{"num_hidden_layers": 9, "hidden_size": 192, "n_experts": 64, "experts_per_token": 3, "d_expert": 128, "d_shared_expert": 128, "hidden_act": "geglu", "moe_layers": [0, 1, 2, 3, 4, 5, 6, 7, 8], "router_score": "softmax", "normalize_top_k": false, "routed_scale": 6.66, "balance_loss": 0.00142, "balance_bias": true, "init_std_router": 0.0165, "lr_router": 0.0014, "num_attention_heads": 3, "num_key_value_heads": 3, "head_dim": 96, "vocab_size": 3243, "norm": "rmsnorm", "norm_place": "pre", "norm_eps": 1e-06, "positions": "rope", "rope_theta": 10000.0, "rope_fraction": 0.75, "qk_norm": false, "attn_scale": 0.102, "tie_word_embeddings": true, "parallel_block": false, "init": "uniform", "init_std_qkv": 0.044, "init_std_o": 0.0, "init_std_up": 0.044, "init_std_down": 0.0, "optimizer": "muon_variant", "learning_rate": 0.00839, "beta1": 0.95, "weight_decay": 0.012, "lr_head": 0.00732, "max_grad_norm": 0.5, "warmup_steps": 200, "schedule": "wsd", "decay_fraction": 0.256, "decay_shape": "cos", "final_lr_fraction": 0.0, "batch_tokens": 65536, "max_seq_len": 512, "doc_mask": true, "train_tokens": 388500000, "max_steps": 5929, "dataset": "wikipedia_en"}
Below are experts of layer 6 (counted from 0) of a mixture-of-experts language model. Rows are named router (the router's row for the expert) and show model dimensions 144-191. Each number is 128 + 32 x the weight over its row's rms, rounded and kept within 0 to 255.
Before each expert's rows: "mostly gets" lists some tokens that are sent to it at least half of the time. This comes from a sample of Wikipedia text that the model never trained on.

# expert 11
mostly gets: " need", " success", "ention", " age", " attempt", " end"
router [166 174 151  68 135 136 135 148 157 108 133  62 205  88  95 134  84 115 181  84 118  99 110 113 109 152 135 146  84 118 154 100 155  86 129  90 146 172 106 159 107  97 113 180 180 132  66  88]

# expert 16
mostly gets: " JPL", " MPC", " %", " Species", "|", " Album"
router [124 107  69 153 147 149 131 178 141  97 127  98 115 130 120  82 120 140 125 133 115 175 147 216 105 137 105 142 162 129 130 199 153 157 124  61 130 140 136 163 130 113 121 123 118 111 151  89]

# expert 27
mostly gets: " Mount", " Miss", " Los", " Atl", " Virgin", " O"
router [116  72 140 116 153 132 145 145 147 156 123 166 178 195 152 156 161  89 118  96 127 143 163 165 148 160 180 113  69 116  68 148 108 205 139 131 176 133 179 137 118 170 162 126 146 144 150 106]

# expert 12
mostly gets: " rem", " r", " won", " used", " took", " held"
router [195 129 153 152 173 179 165 101 116 128 147 134 124 107 116 172  85 104 155  74 160 115 117  62 122 130 142 111 127  73 143 100 180  92 144 127  70 116 166  98 160 127 108 123 133  94 110  90]

# expert 17
mostly gets: " b", " B", "-b", "b", " br", "-B"
router [172 120  81  89 188 138  89 157 197 109 110 110 148 106 168 151 184  87 154 137 133 142 165 165 113 158 144 138 101 155 173 200 154  94 120 140 210 148  87 155 119 167  98 121  88 115 207 100]

# expert 36
mostly gets: " or", " and", " &", " but", " including", " than"
router [ 94 157 168 157 143  93 137 123 102  83  80  72 117 128 113 184 137 104 129 127 134  94 154 103 232 107 137 159 127  86 138 160 121 102 136 108 155 114 160  81 109 129 150 159  85 109 156 159]

# expert 32
mostly gets: " States", " India", " China", " Germany", " Japan", " Italy"
router [188 119 116 142 152 143 135 142 129  97 118 196 159 108 145 116 126 142  92 114 137 133 122 135 122 160 107 156 168 144  71 107  93 136 132 145 115 134 148  92 138 145 102 141  71  91  66  87]

# expert 4
mostly gets: " been", " are", " was", " is", " were", " being"
router [122 133 125 147 118 129 163 102 112  95 101 136 103 122  94 102 164 163 139 125 169 151 142 117 110  86  64 121 147  95 125  91 180 143 116 133 116 134 148 112 100  77 137 130 104 123  78 192]

# expert 49
mostly gets: " which", " when", " where", ".\n\n", "though", " because"
router [154  99 120 133  94 163 148  72 135  97 105  86 104 139  97 181  88 168 152 132 164 198  86 106  57 147  90 139 179 102 129 130 174  96 135 166 107 117 117 138 108  98 106 163  95 126 134 106]

# expert 13
mostly gets: " Stev", " Jos", " Matt", " Marc", " Jim", "iel"
router [148 147 144 109 120 147 156 140  92 188 152 136 102 155 146 108  97 157 143 148  79 155 175 180 130 117 189  88 111 103 137 123 120 167 105 138 135 113 116  96 133 157 142 130 169 167  83 124]

# expert 2
mostly gets: " his", " their", " its", " her", " former", " first"
router [116 185 142  80 153  73 166  95 101 118 137 122  62 129  82 105 150 118  95  88 174 120 138  88  93  86 127 171 122 133 138 150 125  99 171 153 133 165 153 101  94 153 117 154  54 123  63 180]

# expert 5
mostly gets: "ments", "arri", " work", "iron", "ness", "ination"
router [143 157 136 128 131  95  89 123 103 128 170 136 101  85 139  99 129 148 161  90 184 154 113 193 170 141  99 123 154 161 184 119 123  87  96 130 132 150  77 122 110 100 148 160 140  90  96 167]

# expert 1
mostly gets: " −", " Swed", " Sl", " Soc", " MF", " +"
router [ 96 128 157 112 111 149  88 107 158 113 142 135 159 178 137 171  72 102 114 164  70 113 122 155 164 116 158  94 103 134 105 126 115 187 105 126 107 135 153 134 133 154  80 147 142 166 153  99]

# expert 61
mostly gets: " made", "ained", "ated", " used", " released", " known"
router [126 162 139 149 123 155 122 164  98  93 161 157  89 112 166 154 124 109 170 109 157 101 109  75 119 159 122 160 108 121 102 102 202  89 172  99  68  86 149  94 161  77 154 138 104  93  47  98]

# expert 30
mostly gets: " the", "The", " The", " his", " its", " each"
router [ 87 141 101 130 174  63 123  78 103  63  64 159 121 141 135 133 197 136 113  71 186 178 113 137  97 142 122 115 163 103 112 119 102 118 183 130 122  83 164  97 132 113  52  83  75 111 133 140]

# expert 25
mostly gets: " rec", " Rec", " T", " F", " Acc", " C"
router [107  69 154 127 133 124  85 117 199 138 117 180 140 158 215 119 140 117  81 136 128 138 103 127 132 143 140  56 116 115 107 190 140 188  66 102 201 129 133 139 141 170 151 107 178 146 185 102]

# expert 62
mostly gets: "20", "19", "29", "30", "27", "28"
router [157 119  80 157  54 157 107 150 159 127 128  78 116 134  81  62 123 125 141 130 160  91 127 133 147  67  86 154 112 147 119 179 123  84  88 107 164 112 153 111 111 108 130  66 119  84 121 104]

# expert 21
mostly gets: " to", " about", " would", " around", " between", " should"
router [113 182 155 173 118 155 118 114 109  89 104 147 106 104  94 156 139 143 113 157 146  89 120 104 139  92  90 198 143 121 142  97 142 152 151 145 155  46 174 167 148 110 108  65 100  73  90 130]

# expert 23
mostly gets: " compet", " Super", " Euro", " cour", " qual", " Olymp"
router [135 153 140  98 137 137 142  76 170 133 115 158 170  98 123 148 133 126  70 120 147 157 109 111 108 123 126  52  97 116  63 143 120 167  73 160 132 136 106 123 216 159 104 110 132 140 179 183]

# expert 3
mostly gets: " Apps", " Died", " Years", " /", " FC", "@"
router [103 149  88 159  88 141 107 105  91  92 122 164 173 128 140  80 136 102 115 122 165 116  93  87 114 108 122 190 164  68  86 208  97 169  82 143 118 108  60 147 160 195 131  50 153 128 145 130]

# expert 18
mostly gets: " President", " Minister", "chitect", " coach", " member", " author"
router [153 156 144 120  86 110 143 122 143 108 143 140  99  98 120 152 186 126 166 190 141 108 138 186  92 126 136 188 135 134 168  71 100  87 148 108 116 174  94 121 164 106 131 133 168 132  94  67]

# expert 40
mostly gets: " |\n", "|---|---|\n", "|", " |", "|---|---|---|---|---|---|\n", "|---|---|---|---"
router [ 91  83  90 160 119 178 113 155 128  98 113 101  73 164 168  89 107 106 107 128 155 192 117 127 101 159 131 168 195 155 161 134 113 185 147  80 114  97 126 106 151 151 112 115  69 121 172 126]

# expert 10
mostly gets: " det", " rep", " invol", " belie", " capt", " exp"
router [186  35 155  95  83 135 125 130 117 123 150 114  85  68 119 134 126 156 121 164 145 104 182  51  68  84 176  59 142 136 141 107 146  95 134 137 154 132 154 107 122 103 115 125 163 171 148 153]

# expert 54
mostly gets: " lb", " mm", " kg", " km", " MPC", " points"
router [ 97 157  98  79 103 147  39  48 190 193 100 129 142 122 128  74 111 137  48  88 124  98  95 108 159  91 112 133 174  61  79 170 136 117 120 145 145 148 115 138 149 137 104 149 150 172 143 145]

# expert 0
mostly gets: " including", " include", "\",", "',", "),", " like"
router [100 129 133 191  97  94 103 134 111  80  82  90 132 142  84 101 100 165 124 125 165 109 104 106 139 141 101 176 144 112 158 117 127  78 146 126 105 109 124  84 130 105 163 140  91 127 113 141]

# expert 9
mostly gets: " Award", " Championship", " award", " season", " medal", " Awards"
router [169 154 121 132 130 135  90  76 183 118 150 139 105 114 172 156 111  75  94  81 184  83  82 119 111 176 135 127 159  97 114 122 102 105  81  83 102 148 137 140 203 131 108 160 116 113 113 135]

# expert 56
mostly gets: " October", " November", " June", " September", " March", " January"
router [136 150  75 154 139 144  98 123 148 101  75 103 113 164 100  81 203 125 125 120 109 132 124 109 103 112 108 184 141  97 128 148 122  75 136 178 167  95 131 138  92 182 188  91  77 112 120 102]

# expert 26
mostly gets: " sh", "-d", "-l", "-p", "-b", "-f"
router [116  84 107  65 126 125 120  90 115 116 127 155 162  75 125 148  82 193 126 171  83 166 119 115 192 101 113  64 113 104 154 142 129 117  72  57 180 162 143 189 128  85 127  66  79 130 157 229]

# expert 22
mostly gets: " con", " acc", " ad", " inc", " inter", " resp"
router [169 109 152 106  62 152 157  95 129 179 187 151 123  68  93 189 133 147 114 147 127 138 171  92 141 113 116  96 123 185 171 104  79 154 102 175 209 145 170  83 147  96 144 123 166 133 136 102]

# expert 31
mostly gets: " s", " S", " res", "-s", " ins", " us"
router [115 104  94 110 102  88 110  88 131 182 120 166 118  74 132 177  83 161 127 160 101  65 105 138  75 121 153  88 152 154  97 150 113 176 127 106 197 200  54 105 116  92  74 125 137 178 136 128]

# expert 48
mostly gets: " Army", " US", " DF", "US", "BC", "CA"
router [130 160 117 168 105 105 115 126 138 167  64 165 124 142 191  69  93 116 107 124 122  97 130 155 105 161  87 102 118 103  83 119 148 151 109 140  98 108 128 176 151 165 114 172 116 104  68 101]

# expert 46
mostly gets: " film", " album", " song", " government", " program", " group"
router [202 131 145  70  98 113 144 120 144 163  85 153 128 110  87  73 135 124 166 151  99  57 136 116 122 161  93 116 113 127 140  91  87  98 159  85 108 176 116  95 166 112 124 180  88 143  81  99]

# expert 57
mostly gets: " century", " Rev", " early", " histor", " late", " Mex"
router [115 116 126  83 153 108  74 125 191 158  98 109 205 163 115 167 130 118  86 169 158 129 166 213 139 139 131 170 128 158 130 150  81 120 107 142 173 159 158 167  94 144 170 107  80  88 148  58]

# expert 38
mostly gets: " North", " South", " River", " Lake", "@", "″W"
router [121 133  70  95 182 149 164 122 124 182 123 140 174 111 146 130 110 109 165 155 135 126 191  83 145 106 163 100  99 130  79 137 172 169 118  79 150  93 116 145 133 176 156  69 140 154 140 162]

# expert 63
mostly gets: "idae", " Genus", " classification", "amily", " species", "ata"
router [164 195 164 130 106 148 146  99  62  96 153 118 146 186 194 139 193 135 152 100 152 117 102 130 116 109 126 159 132 133  83 119 159 109 169 108 158 112 132 121  92 130 118 108 178 141 145 147]

# expert 47
mostly gets: "ij", "j", "aj", "krain", "akh", "ñ"
router [152 133 125  98 167 123 126 187 184 155 112 127 157 131 151 134 100 121 170  98 114 100 142 154 139 147 152  75 112 182 167 100 128 159 121 137 132 110 113 114 160 144 109 147 178 113 113 134]

# expert 53
mostly gets: " Kh", "iy", "hi", "š", "aj", "ā"
router [126 171 144 125 152  94 131 188 109 128 171  96  87 131 108 131 121 151 131 199  67  93 127 146 149 142 153 163  76 172 116  90  89 133 152 137  85 101 111 135 118 172 134 173 127 124 105 176]

# expert 14
mostly gets: "ä", "а", "ö", "е", "о", "н"
router [ 88  80 106 129 134 141 132 103 112 103 182 160 111 178  90 183 167  70 170 135 149  81 120 129  92  91 154 130 115 115 132  79  88 203 182 146  73 127  97 150  97 115 157 162 110 161 164 180]

# expert 51
mostly gets: "′", "°N", "″N", "″", "″W", "°W"
router [ 82  94 108 141  75 126 129 141 145 137 111 149 165 184 139 145 139 162 143 108  65 124 136  77 139 106  94 100 160 124  93 171 105 173  98 177 152  66  99 151 129 167 126  90 188 128  52 114]

# expert 8
mostly gets: " rock", " bet", "oice", " stand", " guitar", " hand"
router [124 160 131 117 158 157 175 169 136 185 112 130 169  75 127  74 161 127 173 123 105 125 133 177 143 109 147 116  83 162 179  75 138 159  68 110 123 182 117 112 144  73 182 138 134 133 134 102]

# expert 24
mostly gets: " U", " co", " Co", " Pro", " Pre", " Act"
router [159 125  91 105 129  90  97 126 103 146 152 113 149 160 147 119 157 130 130 169 114 167 127  83 153 153 131  97 113 141  66 126 159 105  77 103 155 174 148 159 117 117 148  97 153 100 152 170]

# expert 60
mostly gets: "″N", " Location", "Personal", " Succeeded", " Coordinates", " Candidate"
router [ 92 120 156 142 163  82 170 170  63 134 149 151 176 156 115 161 152 161 151 118  86  77 126 159 162 145 106 148 197 147 177 154  93 155 118 117 159 124 101 176 138  97 149  97 188 127  84 130]

# expert 42
mostly gets: " Robert", " Henry", " George", " Fran", " Fred", " Jim"
router [184 138 168 134  83 155 128 119 105 110 144  96 122 167 148 160 179 100 157 134 120 161 208 151 140 115 180 108 128 108 120 151 100 157 183 161 129 147 136  92 106 113 187 122 123 103  93 113]

# expert 50
mostly gets: " two", " other", " one", " four", " both", " several"
router [104 155 109 110  91 138 141 136  93  80 124 136 117 137  92 126 131 174 134 165 184 162 147  78 131  67 112 194 158 148 144 138 180 119 119 141 154 150 144 107 108 122  98 157 110 139 133 116]

# expert 33
mostly gets: " Pr", " co", " Mc", " Jo", " Je", " Co"
router [139 140 124 129 146 109 118 125 145 186 140  69 149 181 136 147 119 147  94 122  97 188 134 100 125  89 141 107  90 116  51 116 154 108 124 120 176 145 120 100 107 169 160 108 140 137 121 166]

# expert 15
mostly gets: "$", " million", "\\", "illion", " $", " \\"
router [146 101 102 177 107 173  98 118 117 168 122 101 186 159  96  54  83 147  96 107 114 154 111 131 155 127  72 118 106 106  54 177 155  70 135 134 125  79 107 124  97 114 124 120 160 177 155  69]

# expert 55
mostly gets: "\n\n", ".\n\n", "==", " \"", "==\n", " |\n\n"
router [ 90  51  81 166 106 148 161  72 190 155 124  76 117 129 168 138 112 180  97 157 118 186 112  97 102 152 100 125 163 110  95  90 139 144 124 121 156  95 117 153 134 125 117 135  99 132 142 123]

# expert 44
mostly gets: "ot", "ament", "bour", "gress", "arliament", "ument"
router [ 93 175 136 131 147 137 134 126 170 132 135 167 126  98 123 132  88  91 141 148 175 111 148 184 180 137 183 161 118 137 147 126 112 108 123 117  87 157 139 123 145 149 192 182 152 144  45  78]

# expert 41
mostly gets: " \"", "\"", " '", ".\"\n\n", "”", ".\""
router [ 61 122  82 146 147 167 123  92 162 167 116  78 123 115 140  99 135 130  63 119 120 127  94  91 135 138 104  97 151 149 102 119 150  63 180 165  98  78 154  77 112 101 141 150 118 134 159 181]

# expert 59
mostly gets: " MF", "@", " DF", "    ", " =", "   "
router [139 153 116 154 174 177 116 153 132 118 146 108  90 183 126 116  90 139  70 117  84 149 140 186 169 116 138 155 181 103  85 172 145 158  98 143 110  98 131  70  80 104  73 113 152 190 160 115]

# expert 34
mostly gets: ",", ".,", "\",", "),", " in", " born"
router [121  80 117 153  39 116  98 156 127  71 114 101  97 133 129 135 124 160 130  96 164  91  76  74 137 135  69 148 181  87 178 129  88  97 142 146 145 106  97 103 127 150 151 123 163 125 132 145]

# expert 35
mostly gets: " Smith", "son", " Henry", " Brown", "berg", "eck"
router [191 147 113 140 189 178 136 111 106 163 178 119  93 110 147  77 181 101 130  77  99 114 185 134 116 105 169 117 147 143  91 145 135  77 164 152  90 135  40 114 101 179 151  65  98 163  96 172]

# expert 39
mostly gets: " l", " d", " un", " bl", "-l", " Un"
router [116  88 120 108  65 126 148 110  73 163 117 150 199 112 163  73 115 122 108  89 129 156 105 135 125 122 137 100  99 129 177 127 120 154 122 124 175 206 195 172 100  58 103 140 107 189 183 130]

# expert 20
mostly gets: " Henry", " William", " Peter", " Robert", " President", " Sir"
router [115  99 204 144 121 112 107 102 165 119 102  84 135 162 121 110 136 134 124 145 162 169 129 171 137 102 186 158 107 151  99 167  84  97 202 167 174  76 112 138 106 177 168  83 170 124 131 104]

# expert 37
mostly gets: " commun", " mod", "iol", " Jew", "epend", "inem"
router [156 103 125  67 122 122  97 125 146 140 138 165 177 137  79 128 102 157 140 189 139  86 110 186 124 146 192 126  85 151 185 104 105 134  93 123  97 154 131 196 146 114 123 111 100 134 135 139]

# expert 19
mostly gets: "′", " −", "–", " ", " $", " #"
router [ 96 155 105 145 131  99 123 114 206 145  88 147 143 168 145 106 144 118  61  94  96 134 108  99 130  91  89 124 159 102  97 135  88  71  93 182 163 103 157  86 121 142  99 133 163 106 153 149]

# expert 28
mostly gets: "°W", "″W", "°N", "°E", "..", ".S"
router [125 129 114 158 106 198 164 112  84 133 129  96  72 107  98  60 116 104 153 102  65 141 113 126  90 146 112 116 129  95  97 128 133 111 156 179 112  74  49 189 139 142  81 159 183 191 117 121]

# expert 45
mostly gets: " Best", " You", " my", " all", " —;", " wrote"
router [121 145 100 141 162 131 156 166  90  84 147 174 132  98  88 153 207 165  99 111 154 164 128  78  87  89 114 158 121 106 143 112 172 184 178 168 131 179 141 139 141 119  92 142  44 114  83 140]

# expert 43
mostly gets: " after", " during", " on", " before", " against", " until"
router [124 140 152 161 139 166 150 161  72 102  91 113  85 105  79 143 141 162 151 114 178 126 126  78  96 113  81 188 155 155 157 130 172 135 164 141  90  27 144 111 134  99 123 130 116  94 120 151]

# expert 29
mostly gets: " ", "–", "   ", "20"
router [124 139 100 165 115 109 123  85 138 108 114 155 143 152 110  87 173 143  85 142 115 102 130 110 154  61 151 201 168  79  70  91 119 136 109 157 156 128 143 117 144 210 131  35  72 112 101 126]

# expert 6
mostly gets: " who", " he", " they", " she", " He", " They"
router [147 125 167 137  76 106 156  97 147  83 142 116  66 108  80 146 143 138  68  88 147 121 119  78 162 105 153 119 182 100 138 131 157  98 158 147 110 120 105 102  58 132 116 146 101  70 103 152]

# expert 58
mostly gets: "ronze", " medal", "asketball", " Brazil", " Olymp", "istan"
router [192 107 150  96 176 120 112 131 128 103 141 172 112 132 177 154 135  87 156 125 104  96 140 190  99 190 137 128 130 209 127  93 135 160  82 130 102 150  67 148 147 120  77 170  86 110  91 106]

# expert 7
mostly gets: "See", " the", "=", "The", " among", " See"
router [ 95 132 124 169 141  77 170 144  86  60 129 129  81 125 163 180 147 145 178 141 169 156 119 134 149 111  72 196 183 119 118 143 127 187 106  83 144 144 141 105 119 129  79 104  98 135  65 124]

# expert 52
mostly gets: " sc", " Sc", "i", " art", " exper", "echn"
router [106 129 203 172  85 140  57 121  76 114 100 207  75 100 106 178 158 184  95 202 140 167 150 117 174 134 113 100 132 108 135  96 117 129 156  91 119 149 139 175 161 150 118 110 131  96 183 157]